From a checkpoint of a small mixture-of-experts model trained on Wikipedia.
Size: 12 layers, width 128, vocabulary 1024.
Training: a variant of SOAP for the experts, 244M tokens, 3721 steps.
Below are experts of layer 2 (counted from 0) of a mixture-of-experts language model. Rows are named router (the router's row for the expert), up (a neuron's input weights, with its number), down (a neuron's output weights, with its number) and show model dimensions 0-127. Each number is 128 + 24 x the weight over its row's rms, rounded and kept within 0 to 255.
Before each expert's rows: a language model's description of what the expert responds to. This comes from a sample of Wikipedia text that the model never trained on.

# expert 10
It responds to: Line breaks and headings. Newlines ending paragraphs, table rows and list items, section-heading == markers, and sentence-final periods before a break.
router [ 97 121 153 124 117 131  93 165 113 116 137 110 124 126 120 114 143 163 119 122  97 105 141 123 154 107 103 144 102 154 110  92 140 134 141 183  73 170 119 161 133 144 132 106  89 107 112 160 145 127 122 154 120 110 155 134 125 114  93 139 101 147 112 128 150 129 110 123 161 114  96  89 126 105 134 119 145  87 113 109 129 101 126  89  82 150 107 131 145 164  78 135  88 115 116 118 107 125 115 105 112 136 154 115 146  82  81 113 100 134 122  80 157  68 132 144 125 128  81 119 147 140 146 121 157 100 173 104]
up2 [165 139  83 129 143 145 158 150 173 161 125 128  85  81 145 120 149 151 150 121 120 131 129 137  97 141 138 106 122 172 134 151 103 134 173 114 129 127 133 148  81  95  93 148 147 120  96 113 153 155 115  99 150  81  91 123 119 115 116 132  92  97 134 130 122 141 110 121 117  97 126  85  87 123 121  87 136 128 133 159 119  98 143 109 106 138 149 130 158 165 149 135 147 162 137 148  75 140 128 147 140 123 124  97 130 138 119 137 153 141 133 137 148  60 195 137 157  88 131 135 128 135 111 143 111 168 136 109]
down2 [164 144 175 115 137 123  95 160 118 106 142 160 158 187 101 178 165 122 113 113 169 139  99 146 151 113 102 127 168  90 118 118 101 126 121 147 120 184 124  99 116 111 108 131  84 110 115 115 118 110 141 124 117 182 135 123 120 111 174 164 112 150 139 153 137 148 158 114 186 118 128 159 122 178 156 128 103 117  97 120 126 124  91 135  94 133 127 130  93 144 146 114 109 118 144 134 109 161 116 121 113 101 118 101 113 156 105 133 145 154 141 109 123 119  77 131 149 177 128 114 118 148  95 121 122 128 143 151]

# expert 3
It responds to: Years, digits, 'ar'. Year prefixes like 201, 199, single digits in tables, numbers and coordinates, plus word-internal 'ar' as in swingarm, dollar, character.
router [108 146 172 118 112 107 130 140 109 179 112 130 103 167 103 113 137 148 131  93 107  90 125 155 142 122  99 167 150 158 127 109 126 130 151 143 111 144 126 152 144 160 132 150 105 141  91 148 128 120 113  72 101 118 150 113 128 143 100 113  83 130 110  99 174 115 100 115 147  98  95 119 113 114 167 135 177 118 106 135 128 123 128 104  93 136 137 158 111 181  85 126 132  89  95 104  81 105 109 121 117 133 172 117 138  92 113 106  96 123 125 126 131 145 134 110 116 121  83 110 133 116 160 119 162 126 184 103]
up2 [102 120 120 147 163 104 113 110 136 142 156  83 101 114 178 143 126 107 123 109 116 126 121 101 135  97 183  86 163 106 108 138 101 143 121 117 147 137 169 112 147  96 134 152 138 100 128 119 100 123 173 144  91 114  98 134 104 167 123 143  89 128  72 123 153 106 115 123 106 120  82 130 150 129 135 123 189 118 139 142 153 138 115 129 121 123 118 141 145 124 104 113  91 127 116  91 166 130 128 147 136 106 126 161 141  94  98 106 124 161 161  72 139 170 132 109 149 111 116 130  92 179 103 131 135 136 131 170]
down2 [148 145  99 151 161 127 135  91 100 139 111 133  95 122 158 137 123 103 114 106 131 118  96  90 117 112 170 143 156 123 126 158 147 137 161 118 166  97 159  86 127 137 124 129 116  83 124 132 137  58 111 142 119 108 104 167 134 139  99 179  74 168 101 115 159 148 162 123 167 141 116 111 144 152 166 136  78 133 129 122 119 105 137 116 149 105 140 126 143 149 150  89 113 129 135 162 166 158 112 150 147 158 101 127 102  80 122 146 127 154 123 146 170 143 128  99 131 144 130 141 160 127 125 120 147  95 102 115]

# expert 8
It responds to: Word-opening prefixes. Prefix pieces starting a word after the, to or and, such as pro, re, ex, con, im in property, implement, immediate.
router [113 134 170 120 100 109 106 132 111 169 134 129 119 118 155 129 142 150 133 114 109 149 114 152 135 123 111 131 104 140  95  94 153  98 165 147  93 144 126 156 115 146 138 132 118 110 125 154 129  86 144  82 108  50 120 121 137 127 127  94  97 107 101 131 169 140  88 111 144 114  89  87 124 129 131 144 139 103  98 121 141 107  81 137  89 147  94 168 118 176  95 134 104  70  99 123 108 102 145 112 103 124 152 143 126 112 133 114  90 124 117  87 154 105 109  91 117 119 118 102 115 150 160 104 169 118 129 126]
up15 [120 181 200 138 169 165 134  83  94 157 102  77 132 118 110 138  71 125  96 113 166 124 102 123 146 146 112 138 164 142 101 139  92 175 115 154 100 147 148 161 144 153 151 112 156 109 131 103 144 107 129 115 162 120 123 142 147 129 147 110  99 132 123 125 151 100 130 118 148 158 136 106 128 108 140 126 108  67 145 114 119 114 123 143 151 110 154 151 152 145 135 127  98  98 134 141  85 102 115 118 147 117  91 169 135 156 100 145 109 134 148 128 119  93 160 109 142 111 169 155 125 117 154 111 120 130 118 113]
down15 [117 154 111 174 123  96 139 143 147 129 150 125 117 125  86 134 167 108 160 144  93 157 171 156 100 132  97 150 172 192 120 122 179 131 108 138 121 136 149 138 129 140 145 144 115 100  62 117 141 122 147 104 114 119 126 136 143 162 108 165 200 128 158  86 107 105 152 131 109 114 116 139 132 102 146 107 132 162 101 132 151 156 142 161 122 133 109 127  91 150 150  90 161 151 111 110 124 113 121 150 136 129  87 132 161  92  94 109 126 121 105 160 108 145 156 107 131 162 128 134 140 154 144 146 136 110 120 127]

# expert 12
It responds to: English vowel-cluster middles. Word-middle rhymes after one initial consonant, such as ell in yellow/resell, ard in Hard, orth, ow, our in journals.
router [106 115 133 133  99 154  97 139 106 162 136 117 108 153 139 165 138 135 118  65 106 145 150 151 135 125  98 165 113 135 132 121 140 130 133 123  92 116 141 140 128 143 126 134 134 131  76 165 123  92 138  89 139  96 152 143 111  93 115 121 107 171 105 130 153 138 114 122 138 124  96  90 137 118 148 112 168 104 120 141 143 122 114  97 128 141 112 120 151 165  62 143  97 106  86 109  83 150 162 102 124 127 180 102 139  89  97 112  78  89 139  81 144 133 131 110 129 145  70 135 161 119 137 119 137 126 142 109]
up2 [163 114 150 134 114 100 141 132 121 128 134 104 150 149 136 156 152 101 122 150  73 183 129  92 151 105  98 160 123 172 122 139 163 167 131 151 160 195 135 144 116 118 105 144 171 142  87 139  94 128 137 118 101 103 143 110 142  94 102 147 150 121 160 130  95 117 156  83 111 123 180 123 109  99 125 126  95 125 105 124 103  96 132 111 177 171 125 137 120 146 112 136 154 149 119 156 116 112  94 171 128 105 130 144  81 115 116 126 125 140 158 100 106 120 122 140 139 125 114 127 173 111  94 134 133 119 116 145]
down2 [153 132 104  92 130 156 143 172  78  97 107 174 129 125  89 180 128 142 130 125 173 121 142 175 114 166 127 155 144 157 136  88 111 132 103 137 131  74 135  99 105 122 145 123 121 119 125  91 141 128 129 131 128 131 114 155 176 111 102 101 108  98 146 126 174 155 154 134 118  96 129 171 107 114 150 141 116 111 151 146 112 113 123 110 135  95  90 157 132 112 145  86 169  96 117 120 162 142 118 172  91 100 139 142 135 125 150 133 141 147 115 100 105 127 114 101 114 121 105 121 117 148 106 112 118 183 140 156]

# expert 2
It responds to: Mid-word Latinate fragments. Middle word pieces after a capital or first letters, such as ord in Coordinates/Chordata, ec in Species, port, ity, istrict.
router [114 147 146 137 106 146 135 143  96 146 118 107 137 145 160 120 157 165 124 108  88 165 128 145 151  91 101 123 153 117  97 136 108  88 139 153 116 134 110 157 117 143  93 147 110 110  92 150 139 102 112 127 133  79 139 156 113 139 149 122 101 131 114 137 134 154  88  90 150 145 107  95 141 121 171 132 145 122 164 115 143 103 123 102 110 135  91 122 115 200  81 148 122  97  74 146 116 126 124 118 123 111 158  78 138 136 130 144 101 108 139  99 129 114 105 128 128 145  65 103 133 146 185  88 141 110 141 131]
up2 [129 178 165 190 120  83 170  88  86 122 125 152 110 138 139 127 155  87 116 128 137 146 128 137 123 110 146 138 149 135 114 125 110 132 120 177 135 126 146 125 115 140 124 115  70  95 106 100 149 149 137 127 132 145 141 161 167 122 144 104 131 155  98 101 114 129 103 102 138 107 163 116 192 154 146 115 137 108 144 142 153 140  73 134 121 118  99 155 155 135 135 108  95 142 130 157 189 133 147 118 127 139 146  98 150 141 160 119 156  99  97 111 110 174 116 127 137 111 147 131 140 115 132 154 177 104 139 111]
down2 [151 143 155 115 140  85  85 130 109  89 191  78 114 119 144 117 154 101 149 137 132 140 124 119 146 118 126 128 136 139 106 123 111 112 163  90 124 139 115 155 132 163 126 144  84 180 180  80 148 141 131 134 129 158 142 104 130  86 160 106 123 131 146 137 121 123 130 134  58 132 140 119 133 169 125 166 104 165 140 146 146 154 128 121 148 140 166 142 170 106 121 132 144 168 127 100 120 145 121 141  91 134 131 141 145 135  92 153  99 111 154  96 164 121 114  80 114 137 126 132 132 115 130 119 143 128 180 159]

# expert 11
It responds to: Articles and determiners. Articles and quantifiers after prepositions, like the, a, two, other, one, his, especially in census text such as "from two or more races".
router [ 95 116 154 124 101 105  86 133 131 161 135 142  82 148 135 125 146 135 135 134 111 113 130 150 140 100 110 158 103 137 132 113 116  92 185 158 102 143 115 173 155 136 113 124 117 123  82 163 128 107 125  98 131  89 136 153 123 102  97 111  94 142 128 151 176 130  97 116 181  86  89 143 114 133 161 109 122 138 131  99 141 107  88 106 118 160 111 148 115 143  96 126 132  91 126  98  98  96 107 104 131  97 130 110 121 110 115  93  80 119 134  95 159 110 108 108 121 163 105 101 138 149 126  87 171 103 144 129]
up2 [100 164 149 103 135 166 132  99 131  90  72 173 117 134 173 117  77 136  93 133 142 125 123 172 117 133  85 123 119 116 154 126 118 108  91 139 123 168 112 137 113 137 177 113 122 152 122  92 103 102 138 115 131 105  68 112 155 120 156 150 138 117 126  81 135 114 106 125 138  93 135 138 133 109 137 181 140 143 145 113 185 143 133 107 140 156 132 110 121  98 131  83 138 136 107  83 136 151 109 120 151 139  78  86 130 147 131 122 130 116 122 130 163 138 148 114 125 130  88 153 116 154 145 116 133 122 157 151]
down2 [139 138  93 137  96  86 132 101 102 120 143 128 181 135 132 145 119 128  99 168 145 148 116 119 104 147  82 107 161 145  71 128 124 153 102 109 144 143 156 141 119 121 112 145 109 148 151 140 116 120 158 137 142 100 135 110 154 113 142 167 121 179 158 118 121 130 139 138 129  84 107  92 113 118 122 128 166 120 171 122 115 158 131 147 116 124 138 147 121 171 156 161 173 112 108 148 158 103 198 145 116 142 104 156  76 122 112  82 129 158 116 138 122  95 157  77 135 137 132 139 155 131 153 142 145 146 106 126]

# expert 13
It responds to: Brackets, quotes, plural s. Opening parentheses, quotation marks, slashes, en dashes and plural or final s, as in "(first round)", 1930s, Devils, 2021–present.
router [119 134 129 112  98 133  79 153 121 113 135 123 124 114 112 110 159 115 122 101 112 121 146 139 130 129 109 130 108 163 111 125 117 129 181 153 107 143 112 163 112 136 127 141  84 106 118 147 122 127 100 121 103  77 109 116 101 120 126 134  86 156 123 112 149 166 100  96 166 106 100 126 102  89 138 115 171 102 107 106 109  93 120  93  84 133 104 138 131 187  64 123 143 110 123  97 100 102 134 103 126 114 138  93 172  74 118 145 112 122 116 114 158  94 137 118 101 154 126 145 146 138 180 119 163 117 156 110]
up2 [114 149 123 147 134 106 139  74 119 124 147 139 140  90 147 123  71 136 160 135 132 123 138 143 132 109 123 127 159 101  79  96 121 144 157 148 132 100 102 108  97 149 110 165 117  78 134 143 137 154 159 102 198 140 117 134 114  98 123 118  61 145 160 145 118 125 124 141 134 118  89 136  80 126  98 146 156 106 190 113 165 119 112 130 115 132 124 151 122 135 133 153 117 156 118 152 124 140 108 133 140  88 141 118 143 116 122 145 132 151  85 116 134 138 117 126  96 159 175  89 148 130 154 134 173 102 153 129]
down2 [153 123 113 101 121 177 144 154 140 121 113 131 142 149 148 122 134 103 147  84 131 124  88  74 146 133 121 112 108 146 111  91 149  85  66 121  95 123 139 100 141 125 126 151 130 127 131 130 103 129  91 140 118 129 125 154 116 181 131 112 153 137 114 137 116 116  92 142 114 135 160 156 147 127 164 122 136 123 123 109  98 136 104 126 116 155 135 118 159 103 167 118 132  95 111 138 116 132 126 114 123 136  54 162 134 125 186 115 178  94 136 148 151  90 135  91 105 141  77 178 134  94 136 154 156 146 109 146]

# expert 6
It responds to: Name-internal syllables. Inner syllables of proper names and foreign words after a capital, such as ra in Israel, ak in Shakti, Is in Rhode Island, em.
router [100 115 156 143 113 131 115 130 118 183 128 130 109 192 123 135 133 141 114 108 106 143 148 125 157  67  87 122  93 134 115 138 125 142 194 131 110 148 152 184 144 164 128 159 115 140 128 130 130 100 169 117 123 118 152 125 132 117 124 104  77 109 127 122 136 133 106 114 146 131 113 122 126 151 119  95 173 104 133 115 153 146 116 106 118 170  99 158  90 156  82 128 121 124 100 135 103 110 110 130 114 126 136  86 111 109  83 141 102  93 132 103 159 104 120 112 142 136  94 154 131 115 162 129 187 101 149 123]
up8 [ 99 140 119 101  72 156  90 125 115 142 153 141 131 118 131 163 148 157 109 157 154  96 129 146 154 110 108 119 100  99 108  84 123 159 115 139 153 109  77 174 162 175 106 139 124 150 148 127 136 111 115 121 112 133 164 137  94 113 115 129 136 100 147 135 133 125 190  94 142 131 147 139 135 150 142 116 163 129 169 127 167 125  80 103 102 112 149 118 122 121 165 124 153 117  99 122 142 134 168 127 129 104  79 105  99 157 118 121 111 101 138 119 149 174  98 155 155 160 126 116 108  84 130 114 107 136 135  90]
down8 [169 121 138 139 109 134 142 132 154 136 119 153 128 148 170 136 117 182 101 121 147 149 162 132  92 132 129  80 154 121 125 119 161 146 132 142 155 135 124 128 113  80 127 111 143 110 146 145 122 119 126 161 165 188 145  78 126 139 149 101 140 142  98 167 107 150 145 156 107 109 125 109 142 100 132 159 133 122 145 159 135 166  81 166 145  80 159 126 142  93 151 210 127 140 132 118 133 146 139 140 136 118  90 114 103 166 125 123  95 138  87 131 114 150 125 126 130 136 115 121 134 110 100 156 110 130 180 108]

# expert 15
It responds to: Prepositions and commas. Prepositions, and, and commas after verbs or nouns, e.g. endemic to Ecuador, established in September, summoned by, Jones, on HBO.
router [ 86 121 172 138  90 147 132 156 119 132 135 121 164 126 121 102 123 141 129  77  99 125 163 147 142 122 122 120  98 126 104 127 121 132 155 154 106 139 111 174 115 140 114 125  86 144  91 147 149 115 147 114 138  52 124 134 116  95 144 137  77 125 132 122 167 143  92 124 143 117 115 108 122 107 154 102 169 112 114 112 134  88  89 110 106 145 142 141 126 160  91 154 100 102 130 143 110  93 111  98 118 106 128  94 169 125 146 120 106 114 113 115 144 132 113 117 114 129  80  98 144 161 172 117 195 111 145 120]
up2 [139 158 116 110 127 123 183  96 120 114 117 105 136 129 158 133 137 118 119  76 169 134 182 120 140 134 160 101 132 117  91 135 106 114 103 116 123  90 138 176 103 109 127 131 140 146 109 161 133 103  99 145 112 136 178 124 152 106 160 111 130 153  88 156 101 108  91 106 139  94 152 119 133 165  89 114 127 151 136 131 140 151 140 127  55  92 118 158 145 158 122 119 126 130 138 124 133 112  67 133 109 107 159 104 140 112 118 128 118 138 132 172 124 175 104 151 147 145 153 148 137 146 126 164 159 127 161 145]
down2 [105  62 199 152 109 116 110 169 111 115 134 146 156 147 167 108 137 170 116 102  90 114 141  98 110 120 125 128 162 120 125 141 134 126 122 130 152 127 137 168 108 110 138 143 160 139 184 133 115 195 169 117 146 146  87  95 118 152 143 139 131 132 157 115 132 120 119 178 133 146 128 135  90 133 113 130 127 153 117  93 113 141 129 135  98 146 165  90 145 126 154 138 126  96 116 136 130 187 104 119 175 104 119 161 161 145 152 106 166 151 126 111 128 123 115 141 135 119 136 109 120  99 153 123 103 121 113 109]

# expert 7
It responds to: Mid-word e/ie/ot pieces. Word-internal pieces like ie, e, ot, ict, er, x, and capital V, e.g. chief, committee, Victor, visitors, politician.
router [115 165 131 111  82 148 137 134 129 142 147 114  95 139 129 130 157 127 129 100 107 134 130 153  99  86 122 148 137 136 121 147 158 122 139 180 104 131  92 152 147 153 123 125  98  84  99 123 129 100 133 148 118 138 139  85 145 108 133 126  93 123 126 149 150 135 111 121 196 128  71 104 100 117 131 138 134  96 116  93 129 124  90 123 111 161 143 150 139 155  93 127 118 113 133 117 110  78 156  74 116 113 145  92 110 102  93 120  79 130 124 117 142 119 141 109 116 120 101 128 169 112 193 108 177  90 124 122]
up2 [112 116 133 117 175 119 127 128 187 105 105 122 152 150  73 169 111 140 155 124 135 115 100 113 118 133 138 135 161 118  84  94 107 145 150  99 138 137 108 133 112 148 106 144 127 119 125 132 172 124 117 122 133 113 122 143 118  95 143 119 136 125  96 146 111 119 200  90 130  66 106 153 146  98 163 113 111 115 126 123 118  83 115 172 128 108 135 140  84 113 100 179 123 104 151 148 109  97 179 127 106 182 127 133 121 114 119 129 101 134 133 111 175  95  87 135 118 139 121 125 148 110 141 104 136 154 113 150]
down2 [100 117 127 128 179 108 155 113  88 137 132 152 127 139  86 195 130 121 142 174 122 112 111 122 165 106 124 142 156 153  83 148  85 132 151 104 100 142 128 139 121  94 129 135 128 119 120 122 111 159 101 126 180 135 108 106 124 139 136  95 134 108 181 146 153 126 142 106 132  95 107 122 111 137  84 131 161  73 120 108 106 136 100 155  74 113 132 125 129 144 158 161 127 171 141 124 137 131 117 134 153 135 164 161 131 112 160 126 186 132 132 104 163 104 129 138 110 132 141 113  79 114 111  88 148 120 137 138]

# expert 0
It responds to: Table cell separators. Pipe separators between cells in wiki tables of election results, climate data and gene loci, plus colons and semicolons in infobox fields.
router [128 118 137 147 137 126 134 170 115 145 107 102 124 126 129  99 118 127 123 107 111 124 155 196 135 104  82 121 111 150 124 146 149 117 171 154 126 162 110 182 131 119  96 128  83 122 116 151 127 119 121 115 126 105 137 136 146 118 106 124 117 112 114 133 142 152  78 114 146 125  99 124 140 122 134 124 172 118 105 122 109  90 123  81  79 133 109 146 122 163  50 134 135 107 110 145  80 118 120 115 151 124 151 100 162 107 131 141  83 127 138 137 168 102 135 109 170 149  92 115 144 133 163  88 150 122 182 109]
up2 [154 133 167 215 119 109 138 123 111 130  88  79 189 128 103 128  71 119 112 145 134 136 135 115 130 117 123 112 101 114 115 117 164 117 141 136 120 126 163 111 123 133 110  89  78 104 132 139 149  99 129 153 137 124 110 131 168  96 150 121 128 127 172 168  96 109  93 155 125 152 142  83 109 121 126 126 109 134 143  87 102 131  91 143 164 111 130 138 123 161 137 134 104 126 173 108 129 126 115 129 112 132 128 124 133 136 150 103 142 147  93 122 171  96 128  96 193 107 104 154 144 119 119 101 126 120 135 122]
down2 [ 90 125 123 122  93 127 180 125 138 126 109  96 117 141 101  99 111 109 136 135 107 112 140 115 112 133 170 149 135 123 102 129 180 136 137 129 122 173 143 170 127 105 147 140 136 179 129 137 113 176 116 117 123 136 105 129 121 115 123 148 130 139 110 125 133  99 118 109 148 155 134 138 100 209  73 106 169 141 127 146  96 130 153 134 125 143 133  92 112 137 148 141 144 123 121 124 123  89 118 129  93 123 141 153 158 126 125  95 121 104 118 179 188 144 141 131  97 150 169 148 166 104 139  82 113  77 155 141]

# expert 1
It responds to: Mid-word name fragments. Word-internal pieces mid-word, especially 'en' in Women's/men's and final 't', e.g. Vorposten, Algiers, background, document.
router [106 113 125 152 124 128 101 144 119 143 160  89  96 114 155 122 120 153 117 116 114 142 149 149 171  74 110 135 138 146  78 134 144 119 155 179 103 130 143 173 123 126 135 131  79 110  97 169 143 118 126  88 144 114 129 112 126 117 125 140  96 110 102 129 165 160  85 138 179 127  82  98 118 100 125 169 128 102 120 148 111 102  98 116 121 148 138 153 150 167 103 144 138 139 112  95 105 104 113  94 114 125 110 118 142 136  91 116 104  99 119 132 151 107 145 126 108 149  49  98 143 119 163 124 138 132 154 132]
up2 [141 159 169 136 111 100 119 134  89 170  71 166 108 115  97 121 143 127 112 110 121 138 119 130 154 114 155 177 158 178  94 128  97 120 100 114 175 123 129 108 140 135  78 152 127 109  82 101 182 118  95 122 120 135 105 139 101 124 109 138 160 119 150 170 131 132 133 126 138 104  97 123 149  93 152 148  97 134 117  96 170 164 117 138  89 152 160 136 144 133 116 137 116 134 144 101 113 158 153 131 165 140 144 148 134 155 122  86 114 130 107 164  96 121 119 118 112 132 121 137  75  95 142 121 123 161 123 121]
down2 [125 124 105 154 130 163  92  97 115 130 129 115  95 141 135 110 100 158 126 136  83 127 156 124 156  91 130 135 130 149 149 172 124  72 116 157 117 120 103 136 102 103 107 155 117  82 152 153 116 128 149 130 100 131 148 114  96 107 161 154 162 149 155 115 161  67 163 161 141 149  81 114 171 146 140  95 136 169 101  91 140 172 115 116 115 123 176 141 115 112 145 104 148  77 159  94  89 138 137 137 133 114 123 138  94 158 146 147 115 138 102 143 109 138 103 124 120 134 158 132 123 130 114 114 131 129 136  92]

# expert 5
It responds to: Consonant-vowel word pieces. Word-internal pieces starting or built around b, v, c, such as Face-b-ook, Cer-ber-us, f-eat-ures, o-cc-urs, form-at.
router [125 101 166 115 108 112 133 135 109 136 119 128 125 138 116 127 133 127 136 102 125 127 111 153 163 109 104 150 135 123 115 105 168 111 166 155  85 147 118 154 118 131  73 153  97 149  87 172 141 111 134 132 124 132 100 122 118 166 128 102  93 163  94 162 138 135  65 115 165 116  94 141 134 101 174 130 125 120 135 103 138  58 114 114 124 164  96 149 120 138 114 165 105 104 113 143 110 136 115 122 130 113 151 110 119  79 126 118 108 112 140 108 113 121 102 144 110 138 102 142 124  92 182  67 138 101 146  96]
up2 [141 153 101 129 137 124 120 114 139 127  87 123 132 127 100 147 121 135 124 113 126  95 136 191 127 144 141  85 135 149 132 102 143  94 132 134 104 153 178 116 154  66 124 177 141 160 132 108 153 124 101 119 144 119 132 130 134 106  73 160 124 170 132  58 107 103 127 148 116 123 103 145 137 159 134 103 143 177 146 158 127 104 103  98 124 132  98 122 134 129 138  83 139 119 119 153 107 161 118 121 144  97  66 134 151 164 151 105 115 116 153 112 141 128  95 132 110 132 142 106 116 125 110  92 127 169 155 166]
down2 [112 101 146 125 134 128 108 132 137 114  56 110  89  85  90 166 103 156 119 174 105 135 112 110 122  88 138  86  91 115 136  82 144 106 124 152 135 123 148 132 109 145  96 135 140 124 141 126 103 107  79 150 147 124 108 150 125 123 112 137 128 146  99  99 128  80 131 130 119 135 114 125 123 136 150 113  95 138 155 109 122 148  94 134  92 124 130 121 104 119 117 152 105 174 103 136 150 106 149 103 160 108 131 141 108 118 139 119 132  97 137 135 167 120 113  86 128 130 117 197 102 127  70 139 117 176 172 149]